{
  "d_model": 160,
  "d_expert": 32,
  "router_bias": true,
  "head_dim": 64,
  "norm_place": "pre",
  "qk_norm": true,
  "parallel_block": false,
  "init_std_qkv": 0.0358,
  "init_std_up": 0.0358,
  "final_lr_fraction": 0.0,
  "batch_tokens": 65536,
  "steps": 7920
}
Below are experts of layer 5 (counted from 0) of a mixture-of-experts language model. Rows are named router (the router's row for the expert), gate (a neuron's input weights, with its number), up (a neuron's input weights, with its number), down (a neuron's output weights, with its number) and show model dimensions 0-79. Each number is 128 + 24 x the weight over its row's rms, rounded and kept within 0 to 255. Numbers have three digits each.
Before each expert's rows: a language model's description of what the expert responds to; "comes after" lists some tokens at least twice as common just before its tokens as in all text. This comes from a sample of Wikipedia text that the model never trained on. Tokens count by the router's weight.

# expert 10
It responds to: Clause boundaries
comes after: ",", "s", ")", "\"", "er", " that"
router:163119162167147115123146113158134137135129108142153098109075133138135148125112125121114136137110133108158129092118164118180121143138125134112106130116097159129130151162123148155132150131084107134129128151103150131117185129180117126142169133
gate0:122119118150116107121140090172111155099107150121161130139133148108143102124150136139098131098186100054054134129130121137146104159153137150126146101096114094159159135113160133137152080137121118107112173091117126163123122120135136114166123137
up0:164124153091128135156144094126128112155147097091134169152132091134125157126160118107128109133116161139159171151131139117086100114105098111100122155167122138150139103155097150124086128094144136100125153122058113158130126156127146160114083123
down0:138095147112115141170140135112139139170143112112129106152110133126134147131157112163133105125132133123172104176084144141086097131138088167164156125158110114105144119149120113131119198086105114121119107138131148138126117093136109121113086147
gate1:156098129122099117125074131160164131152131118100149137114121127124108124125102145143130127113168111098123178129148149151106136106077135112113136132113146172135113106148140146124147116171141143080130135168119106129153122117142152127155134149
up1:110136141080161111181102072137129100090148143155130108144130121134133118156111091153135131133104081189118160154114113135143135133143111106117112123117115122097080165152137101143158120105132082119148096126126120156144101172131111121160112140
down1:143134115138153144165108121123133157134134153158127116122136115191105122117118128137114136111141114094149190135131137171119092115123134096116141144071125110099103120127143097116112104172116133109110160094150154152155136141131169129173118134
gate2:124146142133154141134127168135117073121123106155118111125174143130116099131113149154082111162117115088135106094151097099116123100124154140143120157115149138120114124082138151190172098155158075149144144117095153153139145127139116145127136108
up2:108121164119153140124097139123123151126125135127132105118134111121142105078189149113176156083158090115128101118104155094114129096104150106131154134147158129125147128137067140124107116153096131160121143153151113122063144094122139108112128115
down2:134116150111103174156113124133103160148126128131144141135143142135120158166118118102140100148128135088121116121104148140171131138119118130091115098117145130149166157148077115138077124095140182148108154096086130122098120108168157157031139072
gate3:056126128155106099105123147182148122114132116133082063122144147097141118131125163108109173134159084136107169163098125126170139132155150106147119188118128155109128141102148108113121092128143141139132153110145133151141100119075112110137155129
up3:107106179157135155160144121146126121112115120156109112106094106145103095119156150132073149164119139134148137102139100113142115119107150139137112168073129108117128149083134163088187104120135117169133152141127106129098125085143089112122099126
down3:073094117130098116117150099140101139151137118115097179091143073100096172101144115152128124160128155104134154136095132088128114141145175133152137117104110109188105164104164184120187115126126105133142128152128123127124142106137153102161110143
gate4:086135145125109123149149148134130151124151111132090145117097106134144112199141103138158172122117136093166113125121161130146157095146199107142163154107125121102149097094124123115143081112141104055137119132126109179103148104174101137154150117
up4:156113114149107117118108134150124105103105126140128138167104109111105150150129101124148142114153089154133134089090144150079110125114140113169101139128134160147161163129146148126123166167117113111126125136114148190180179133123131123123135112
down4:105075122105099143189145135153098125139102147121127129169122104116091133119105115142122135135139110126147165137105114165128110103141157100177137128106141149138176093132146154119146167128146153136127164125156111125143125095135184093131120138
gate5:124133146119144120146113107124113113105120109156149097091139108102113156217089138152105090069120106116108094155161125125113117114189108113165123114118129117091098126118120145200147122138151121133153137087135114152121141105134141142110104158
up5:114136114124189113141120135116121124128152104114140101175143090144161116108125172154167101150081136108121110130096119142104190150130123111113124168122145097106074173107111133105155128127119118145100113123154153094154092122147133182133117166
down5:145149168086154138103131142155146143133126145080158122114131148131132116095150144146146105111131155136158089162179123140097101143114116127159141163120147166099108163097119102164141143134108068138071083154106144124155130178109136129118107104
gate6:101137174166118123133167117172150115116138164098101124150132126135097126123084168124097126177128125132114096095124129177124093130135137104110126088124159129155158100105128106147126145096117114164150142115117150102149161093155158120130155115
up6:119144120114136115106147154135119127089141126130117160126146135104180117109100117182083085173102118150134138144123167148143118186132093123112118097136174134094099166068143123122159149118126114135134097095074119103162107136140136156101114146
down6:141175113169118089157116138123120110132145158153089143140090164118160133087113148155097118135092137151127112138111098150111092143121109136128098136173130108077125128111157109114146134145149121131165131126145143129148149155144129162205134077
gate7:127105190137102105155159090162124088121113147149094135161109099101104141120119139137108129126126101093153131086149137093124073170137138109102147107096164136138151137143144123137147133117147130107147159113156103144101157092130117128071145161
up7:113117128163114161132134138098151119108133122127092163139107099121134125116115137115108128120119132130178125134127169108110128156097120139121163107132167144134152131156111127087121147115133110109154123137173125121080144140145146078140098120
down7:118124133142121141089154152142141135125113101103092164069087106112170127119106140177131148120119152136166124139157141167133115154131128159128098121121160167140126151093148132169124121104137129115104129107108107121122134116145118101129141161
gate8:134123141133132147168103142140164133152151110099109107130108125112138141155156095136125122115154162134173136107143124101123129121102133116163093107178100108154099117138134089127099151138155135112109122155104111134153140119146172135099088145
up8:148110147162083134095150103147119100146099163112139129097173169146121081122071168162126156171134118118101131141129126113091145114135085100105162178146116142143123116106119134150104122131112086146087136123146133124112125170133132098120170126
down8:133135120114150068171124136083143100105120107111085136162143135139121112176149153106087139128174105145095097102100135137127148134103140095138171137141109140146134134136127133116151099130125139120112141132167128126127111121108124159204130093
gate9:162135137097114127159196139123125150130082116155106105168097127120140126119116138098172166062157151153178119132100110132164128083122124104142171113126108133140139108103093160146128149137104139133137101122101118151136182113134134136132111125
up9:114133087082102140178139155134157121102119103142110120104097116127137101086155083117136115148114116138139125149139134137146134116129118105115156099120170107138094123152071144137119146139147152162126115135188136119076141120150067120125146112
down9:145115075118119121138143151127138114143152154156140139095123081121137108120146140114092159111137154156130106137091118129115165129098117124162147153129149121108102099173061139088129191117155102116079121114144140119113157187153073130127152092
gate10:159134160148126068092140112088106099165111137124113107139175120087136130151135100147155153129128134089149115120120108104125148058165155091115154117143103126180133112131122126134123101119126161144140133144152139102128110139123148142142150119
up10:110139106125113157112108148155154137128067155145151116099080140129128105151129103111133143152120163161151155167134156101129133172123115128126112164123095172089098126108122129095124130159078140127114110119151093105104110139120115107162130105
down10:102136151085113163104128152141124165117118135115127122110112116146180110180094118164189120102146130126142142183148157163121135168151098115093126130086110135093112137120144113121129122100113080160120117142103143158188119107149160148173108123
gate11:123115145173101125128142053123121099091124176137128103126134152140151095145098130110169119120133141134105139093143104077113106094144142119120142116133126149138068148120132164153099114157139091145133181113150131167120131103146159122123147160
up11:138127109170159119138093141126117094076111133135067120129101128138127115107104107135151085150132140122116153122149089106145134150114134106152141143155133075145116157140124147103113119110128156125119105157150105137114166118120124097175137154
down11:103116110131141152161147127116117096146105144135122120116127084144075141135096105117185128185130170147148125128144130132159129133114142145100098126149149110119131115096122158110120160181109065119114162128114166090136114176149112117126142098
gate12:136122118119131133094100128140108116075139123126145128173125076116127112155141102135087093106148103141133119159186128138169123103142138135142106107111126084132145074134116141162111117137145131093155094093113133148161149131166146191169139113
up12:074114153112163138127102096156129122102137197136106129143111116097129124139105127141124153169166110116107109107098097121141138087149145130112157133147116117124108135133109105109155128130106126104110141156115103129139077100141111147184129107
down12:130140100139135136126142092140167179098158100144137144134125129126128125103098175123108165122146136082120128111100155131128131078135133131162166118167100142144096156126132133161113167144134153133147096122124090120127153172157131110103111155
gate13:136143142134119113183158136158129117178148193121146119070153154072132111086124163111123163130170170150119126132098113139152122118141163093138139150163134128147151110118120121105119111109145144120127115128134075116120121127137109114092135188
up13:153157122104152127105114138151109142108119135122093165129142126137158141117122102104105101107109111103170136125132175128149107126110126138156130134121128134146117102179104120110127135149133171126125106182156102135133114114104184139111113105
down13:154118092071124114108160146167122148121087143108141156128117049148090124144125084102144168141108083127122108164085142113101115111142111124135129116118156104136146135126133141136086130116175125150166095115119127116138127158134178129094152162
gate14:138133119124106170110119137135118120110086132131158157094154139110127125097136153110122170111106128104131143098113145155159168162148075137118145134137120173114145075146159139144117154120146122159090124119130148146113176102142096133160149134
up14:173134132123165162140142139134140117118122097121137129118131150143110118143174145103102088173098123137125117152100129139139117166100108151124137180151139110140134129141166151080146124107119164126132127091125102121180126101111100147118133123
down14:124131134144122191144145119098120116146118141122091077126105112121144172148080068130125124132126168171129153129132095133136131112124112138113126091133128123143114117094161126121119160129149127096152144110106099155140131147133158083190154137
gate15:148088153113165103163133116165109120151127147101120137172121111116162111120111181155103167118114136116093122127103142098144142146140093100122110129080102127125186111120116145116138121115142143124124129159118101134124105154158139145122103175
up15:135104115133101116124186088184143139138142111152149171143139150124149146162115131123115145126085138145103103061131140126167133149161102151124130164109102136095132104101161118163120119113098098131118140096127111112164133123164126160149168130
down15:113178207124173140158157139077169104127132148133181133113112141123110106146153165108119102097127112185126109101104120126122134140143106146109136119135129110113164091148153115123111122103115123090087140125174175145125134147117077142113101122
gate16:123114085135115128113178155149169111170124123115135130142086123124096099149146112068147124114132147080096127139152126125094122135169122141154142162098131072099158131097160181137133140113121102126135172109110133158161115115164125141131148102
up16:101102111131121100144152135143140146123118115095120147136135100090130142157126141090113128077105109096102159138143121105106116142143122153171116149131141140082178149148138133099182102125167157112116168122116178136177096155133134114114151120
down16:139089071118196154111123135130104140147128132146155090148114084091115133110123135129136131132133124128121097139158098120135152124145131125098133123115144107110078111113126155082132092148151111150146191126094159148142105140148118101178155112
gate17:125131097172132113115130128143086142125106120149140129137154161109157124142119131148097122114172113084117137111100098113119122146144132102144172162140138100130174143083153141084109117136090127116110134142124101083102123147128173118147140152
up17:098156143107140173137137110151106127097118099149159143130126134115129127110142085114117119132146128120107158084102126125145168117114087090155131129139112119090123115109094137141118125139133152104166166090114137146124114135109188163147159097
down17:122136130119120083117129096147112143114147138095136130147174142093121174126121107118094099149151116090135145141170131125161129103114092138147103109171111124108160141136082152117140120144153153148150116134133123106105122119131109155134159148
gate18:109143149157100116135103127166082110115096111125155131136175127103068138161144129111128134098174140124127121153168116106100107153164118145153188089121123120116117153111139113080093096159159136125156154107147161096155159136139150165121106130
up18:117116095070153088158122122117083103107134077107136147150136137093115131156085114129076140168158130109154138152104121120146120078163104148159124157131152173115100159110173141154138141112111128111129117078115134131168112169107116132123124115
down18:120117112160173104126092124133088163097108113107126151123124093162103111102124116143127141141154076080128149133144143156149093130129117105158084169101191129086178145144167109150108127142114102119138149122144126085153132201137110130101127105
gate19:179136147114135129154120085121152082117116098146149121122147148094104139093172115141145097094076106129166137162100134134123135150129124120077122129143142105121136074096127129110133089148159156114138140130146096145159139120118094146150161162
up19:129114162137163148129146105126152165160104152128107113124166120163119131130139089129087144102095155118117103120159135104133118141147141111110118112088120124116138169077105134136097117160125120125158157125138148152157131077099110187107117160
down19:144137164129139115142146108132170123120126142135128107153132130160104139160133124141111092144106132106048118137112138112083148143139194135110109106135123124174108115129140113147086158116150126158133114083115118089157144116085105167117127131
gate20:147151104108134163117156119143165104105132157135083126144114098128180149129101146127108110127118139167124111115122131143140128123105085134133138165147152132156134178135109112098123122113120128097120100090143147118141144111128110106144123167
up20:116098129129114157095139120111142137163135150148147106130116120118114143142172130105130134164112165128116150156142120150155155088129140134139076146114126143147116138124092137124153135134120119085088146102133117142168082099148133144110174155
down20:134145141082099124158142119133100129063083066110110137155124162140151115103071140141149090078104123129137143134113109088142157139137110168146149139126130116097115138134138132161105133132098142159118128202118140100154141134144140152163131136
gate21:138120142146128124092149094149137107171133177096144104086150152109146106114096160120186116158157162163097128166121104090162115121135137145135157089099073109100109136150085128108113125161112091166136152115111088120087153126132124118125122118
up21:143150136143129110110136086130153143146136158101148130075137159113141090142137134105150191184182137114103143122132131116156145115128100100098127129142078124168117099135152143102165117147090117116152131135132117108150086140154108115123102119
down21:153140113099124113111116112109169123147155133127160110126122072119097097115082106136134127161095132134152144157126121113189148095131106127128113114136127087176103123091121158140167182132098134145156180130098122132112102154148186099091148143
gate22:150123096142119138082141146142139144123161110140066131127127150094106077184136129164124141169114128130106118128099126127136128150096116125131149179178159126101112136127118126108135165150105127095122108121153095145111137096127113065137151144
up22:133121112136102154144132095125139087122148147106078096162141087138100123139125155157148100131084105161126084156149107151131121121110136138129157141114153120088103108115151182081118144160119144118158155122150094188190085084140130125137118127
down22:115088136113116111122138100163153135142128145115095113131139094117133111164086125140110153170094138128161137108150134118121148133134112084143104146141120136139128161077161135133135118140123130085106139128166119167127117132134159154121095112
gate23:090112158115155123111162141080139138123127145157121100084149130110110136099096168160091127153167170113127144114128125136144125100122110119132103153104104130148124157118135145112133170130141157130096141130097122120107140147157073067160107174
up23:169116156117113135125084128135127094109147128128139105113118137160138111108138144121110131115121085137141120131155114115157160147158145128146073149146111115121138091157160110090200112086102124133117076135141134110127092157102107100168134127
down23:151159144105120112098142107090129131137117136131122149137151155149125134204110152123146112088120141131087116122115144091150110159164131115113149102126096104088123115115076132113112089103121143132136140111160116158156121123111155148116128127
gate24:102127119148114141120184182133143136141096126142110145132106142104113140153140154137125112117075116147122088106145141099165143112181147124126108106092093122149097116110127162119107128144098156115207105103099107148130131096141132172095123144
up24:141120149098118141158173140161146109111121105154115112110140149093087063092199128102150120141156112141085123116126124134083114119114144114158134162098130085124134140158131120161119117181145105127125125110139128121119082105135157116138177134
down24:099074127148161109101121140138143114154074073131108131124136150117154125109150132153159133117125101178140118091115132108159108156145117121126157143121133160107145115114113179098131129160143108128160164138070143129120125120133122093119148105
gate25:131151169154097102136155156150132083074098129105109110103137122148150144090095157145124123091101130114137151104137123130111103154147139130162144093093124160124122163140155166110131162172106098151128157131118151153091149098137139136172147155
up25:095108147126101176143124126116105136088091138134080133110135124123153096111117143146118101101125158150161159110130141136113121095123090151172107086132115151131087098139129135124117109121151087135133146148124096148149159149185127120146142095
down25:111151096116117147100157163114137121134120171158126142162086162156092131142095156082151137096121121126104123095136149152164152098108147118099109143091131116114161119175136170125125082117127144091129118162128125169151134108142135107127125080
gate26:090128118111142147100168062149168084135161134135098120136121123083138154141147138111118140132137162154134125140112109110137151127132122100103120112116108091127085131127118098116125112124100111127129147125185091146114091085128121094192127133
up26:101101089122114127147108138145094144108123125132143092102151156155149113102160127151156069166153124169108111175123135150152148128128142147143122105153174161121123122116137141095077157157113140123127120155083167139146145159121117138098116147
down26:082083078112140113115119126107139127128153147124126152112127162152118140140128103143139098137194152138126095195129093138143144155171133126141117142130134105183109151116146150154147110161122113110164132142127137134127108141143160162088109122
gate27:104108133153133118163098111143114108107154147109116103106146117126143140134175137102085157146101176151133132149124155145121178141141154104129127138136133113144131110117089143120159138120117122131130128088121159127133134129140118113157115115
up27:114155138113099151109119124117125102093094093117161155130139194128179149094131138101130176103144136111147147152135139124146134135127117136126138089138134119124109170158125140147133133131105162161161107107127101158129149122105098138086129134
down27:163114121140106124128152139140139095119157091136151144132132133134125134096106105139160154078098125121149175154114117134129137144124083133167128131167146101153107105075146107116089102148136182124126137129151085143144112130096149128097117117
gate28:106157174181084136116104109115150108182112107122145135132117126125129147092122141122102146115138071123124118111100164078167113134114110107101139177118119142139145105113098112146141118114117132128126135112155133138124173081108093116112155138
up28:109142152090124133176102163111143115165124124124119162115147178137148142082102141131129112103137097107134122099111139121160152150146161104161147124110150122093141144110106086150156088125165179120096153119120111135098146143144105113090122156
down28:116125154130124120152106090105125086125123125127136134139138102147170097130125146135141114130145098107125118122162144085158189109108118132115104150158115141138108115090114105173136108121102112136118082163111178135146119097125107113100147144
gate29:156149087127071109140147115117129087111171124108087175116149109099135120163126141101132126127123110113130162128154076169134093159109149142104138125135130118115128143107129153127164082106111126120135152128086111118108103100113096074170120137
up29:126115115145145142111110140129161128103163120106097117137161152074177157114107103125115103147172166152126130129122128083132114140151122155161118102093124120112097081119153131137157159144117098150136125130122098112130126147131107114119165103
down29:107107146123102100139154145137123141107115103097123107116179120120154124114114099129140146111148186128116144144101132101156131121134133155139159096083112108107120081143149159123112149122096149125137187142146129105129134158172146174091135120
gate30:123138136141103149150164099169119145145160125090143092167125112092152135121126130118108098123100104134142162118137116122141138126164134110108084156114129134130131124131117132082124124108146171134169150103155119150181119124090109134137130131
up30:096140162128143134140121143112096149129137131117147149177111132107161125090109136117154137155126186091121144111129109102130094096132150098086156172127137116124133098137152085133115158126151086173113121151153089104111100118114119102083108164
down30:158147156115107108129147134096151127112091098115150129107101171123141135130161143142164160168153162120133138109106110105138140103118107128150100118150102124111144095090163099118128080112117092145134129145134127136155133128119099145118142158
gate31:119093116111104092130142115173113134099126155161179156140136131132173125124137097128132175094165143110132151143132095112126113082144088106132102138144127161126146140107127113134104155104110121147120108171150133115101102169146170166110132103
up31:160142117120136112108117131119112148187104156141105120102124132139138088109124087094204137156117136145150128135148158098133152134110130142116104131110141128144118087097109137123122168142124110163137079160128159117133176109138125131100135121
down31:108141185162106103095162135124116153149121120103114127126120122138128156121106134145168128126088154156163156100143136082116169150134089163139141146080090098129124106140123135135123121099167141148131119129131123162119129148105128152091135126